{
  "num_hidden_layers": 18,
  "hidden_act": "swiglu",
  "balance_bias": true,
  "norm": "layernorm",
  "tie_word_embeddings": false,
  "learning_rate": 0.00175,
  "train_tokens": 499700000,
  "dataset": "wikipedia_en"
}
Below are experts of layer 2 (counted from 0) of a mixture-of-experts language model. Rows are named gate (a neuron's input weights, with its number), up (a neuron's input weights, with its number), down (a neuron's output weights, with its number) and show model dimensions 0-191. Each number is 500 + 50 x the weight over its row's rms, rounded and kept within 0 to 999. Numbers have three digits each.
Before each expert's rows: "comes before" lists some tokens at least twice as common just after its tokens as in all text. This comes from a sample of Wikipedia text that the model never trained on. Tokens count by the router's weight.

# expert 45
comes before: "| ", "- ", "The ", "In ", "(", "|"
gate0:483466552514422477471544577367619583518548428465484466460368508476508427482531439470497558535545470467400422524474478526456572455449566547525375505539467480508520556476551455479448447512469459546566445507530460510548549446520483493541530455528530484562439539575518540621569533458495540456505564407463525539353584528476559499494581517473483458527480535523518603464445542455474490538469495571555529512531524556528542438628456492484507495576537561469483594503437522448484530421476504557479499456500517369507390477466492523536494415526454474482463463482487470529531473400521509539
up0:478536586561500471562515619487477499557474440482549541485477575515539495560461572457467583510553413573446497492543470548445441413429481554514422470522561598430580516452430452454443556480423507424536488518429379581428543563490572527431535448554577490445554523502543538523530582465481574573496512525534455395527452511452497505537410519429513478482546525541410562460488485510444522471508438529475519554563522489491553493384545530437523451494484435501561452493396466575468540509449511494521573560511593498453459533532544521476552475490462552381580510484561546523571533528472519555
down0:479477551536535424561500524529513455436473474481552459523533505470514541490508552516485548438584459588521453535581508480429450436442464620546549417451426560431451487473486441472534449526485599380600464490454465547479504552477511558473499494433495525436496507452559463466549543451541518582414507544448512428483474478527425526505446442453444458492508555557359529420511512588485600502518521510476466517523493547424530478472581485392503480503517486445552531409457534588462513426606529526581534541503581461499480510487451544513505482473522557457624470506561455495648552553452576512

# expert 54
comes before: "| ", "- ", "|", "The ", "(", "In "
gate0:455508515479509443488569505484431565503526387515424466588455457432539545485511495471538587524471495401486463498586581527492496494436458492488433512558465546477553445437436412456504400483506490537519533502531552551482621540450484567587519447544476529515506505454474473455490458430512459504541540493478504539460480526435574506547476419551498571532448482464511486421544417519449534525494494544488580477385371470501567521533433607506524546492512493533484498521370520502477488499680495520529519406472554466537422493529471491517472568555485478529383472430446404523512555489419587581
up0:479385499439554481464550499496470528579538389539561515559497456551470533532510468457550552429487547521466562491534461453469556469474513459441655517576524647421523395456506456485527439506570486422446547576532482459463541487543550471515548600571467592544493469501469586386521503562447528499538595493497477461539507554446545486491471537608452482513417484550473532482554400580487463510476478471512535483466463525493564446481553553458515499502417574482564453540531495506464474526495489536535495457470480602568419490521579571563440583498516451544454504437477566617452496533512457559
down0:488427506457557417485632568541447502524576472426478424522430543484494489608547583527557601514454619458506482516492461511453516530522562467550539523533431553458454495530442462570490448499508505519481569551522416426409422481478544509493511491571497477488459479475502507407541495529524505518438602491580420520468512540543562606501456535559504490552366452560502476479582456461532490536572433453500496491449480461545548332523410482444433548428487506447486447492521531527444553472444468570478472498590477542493408502511545544467478520529476472475487543500547509582396544557504521588

# expert 39
comes before: "- ", "| ", "|", "been ", "km"
gate1:464609540536468395511489485545426482565448424561497603511535491478484507501505526418485566512506511580455581445573485492494566531539501435510516467555384500483559418537482468517514501509581514456449456494603494476521579522525526519443508404485490489499380479558474578472495461499502437573585469446562467518500533443564571521462563565539482541593442438550565546533548538570517455468529557542512503445446486434504507443467566508484508541470479582440443524538495559448470485418457506565534482577559525431534590498568436508422452404416612371538454544488496558495516518474468456426
up1:478663528530467449499467523490448496575470417553547562554591508446503486517498477394497504460504427630414519437511512454539521473504473398435521466566412527458542451484492450466526510522483490507485518531570489455566556504470461498511598376514501513541358541549504607459541462533485461549596497449519470528472516489614492568518536568532471563523453393489568560496519531506472488471550609569489456491439440422477552455457488501525535517499460539401468502476460543444513491435466535584487442486518545460531533526589438502494443421451617426563517475513450499482436447512500465455
down1:402561499462489469506542490553430429521468456574493622476538558452480565547549578466552485505425506470516544489563469521545617495645499444543501480500464439453567424557535511555488531519582563440481434540509528391414483508531580495432450529492526532427458431516463496484548511384423443552618407450555503495453558510518571504436534439528536557477415491547527492593507507547495492524438536511515523537469515500466442444499495499400473524504540465433470519610504485461486525467449462494519555563491561474547519470554449460465406456497616452497421507401479549526488539556512509403

# expert 25
comes before: "| ", "|", "/ ", "League ", "team ", "season "
gate0:505582449479485507491447585588514457540509529538616492577561519464505506537370485541495555538479527509590483527546500444462548437478556503544494580494514550469526470382409461593466442440491475443430571472425465424566434454612510546494475553367504464451539483461498512476443482499504326457594438485542494529451533498497585585487524449594439548519557477546469469530458483468468526508533468511477469545492446418520540504518551574456470521428505390464512446488494471439484583560517516554538530474498452407427475487542545525547506478475484509461505577494495451462577537502610458545
up0:422506441528479495498441454484465564562470540568536476507595509524581512461497539521483537523592466468487510495486477463436563517507483457407515514461470432367464519592536578485477490489490477483528427545564481456398553491527561549481540465507540422534450541505433547523427495530550493513481552535584423566676414485524408424522409547466515525482456539466507434444405585532485502602434530531533489497521423567494538544484466578506479468506442528411526463578543496528454567561545628515485544583552572525519520465467551495433487475509567464507508444573487450560546574486535469596
down0:459553600475533522597549572573581514511494479536503527510545461467409559456484497445466525489425455479459581478564496439425458450486478546520511525487535523556502541423499506458561540492527494494374464576544438435512556481499504581499512473505459572509555611443472498387458515594508420558506491471482557440489445436521502498523550500496495504555494444516418466513529444520506588471549474548515453487480394401534613439465474419482479526544552582434530460414420536504491475549607578528537505470488500561532533610483509467524412554430473495404548450575411499481598403506518483470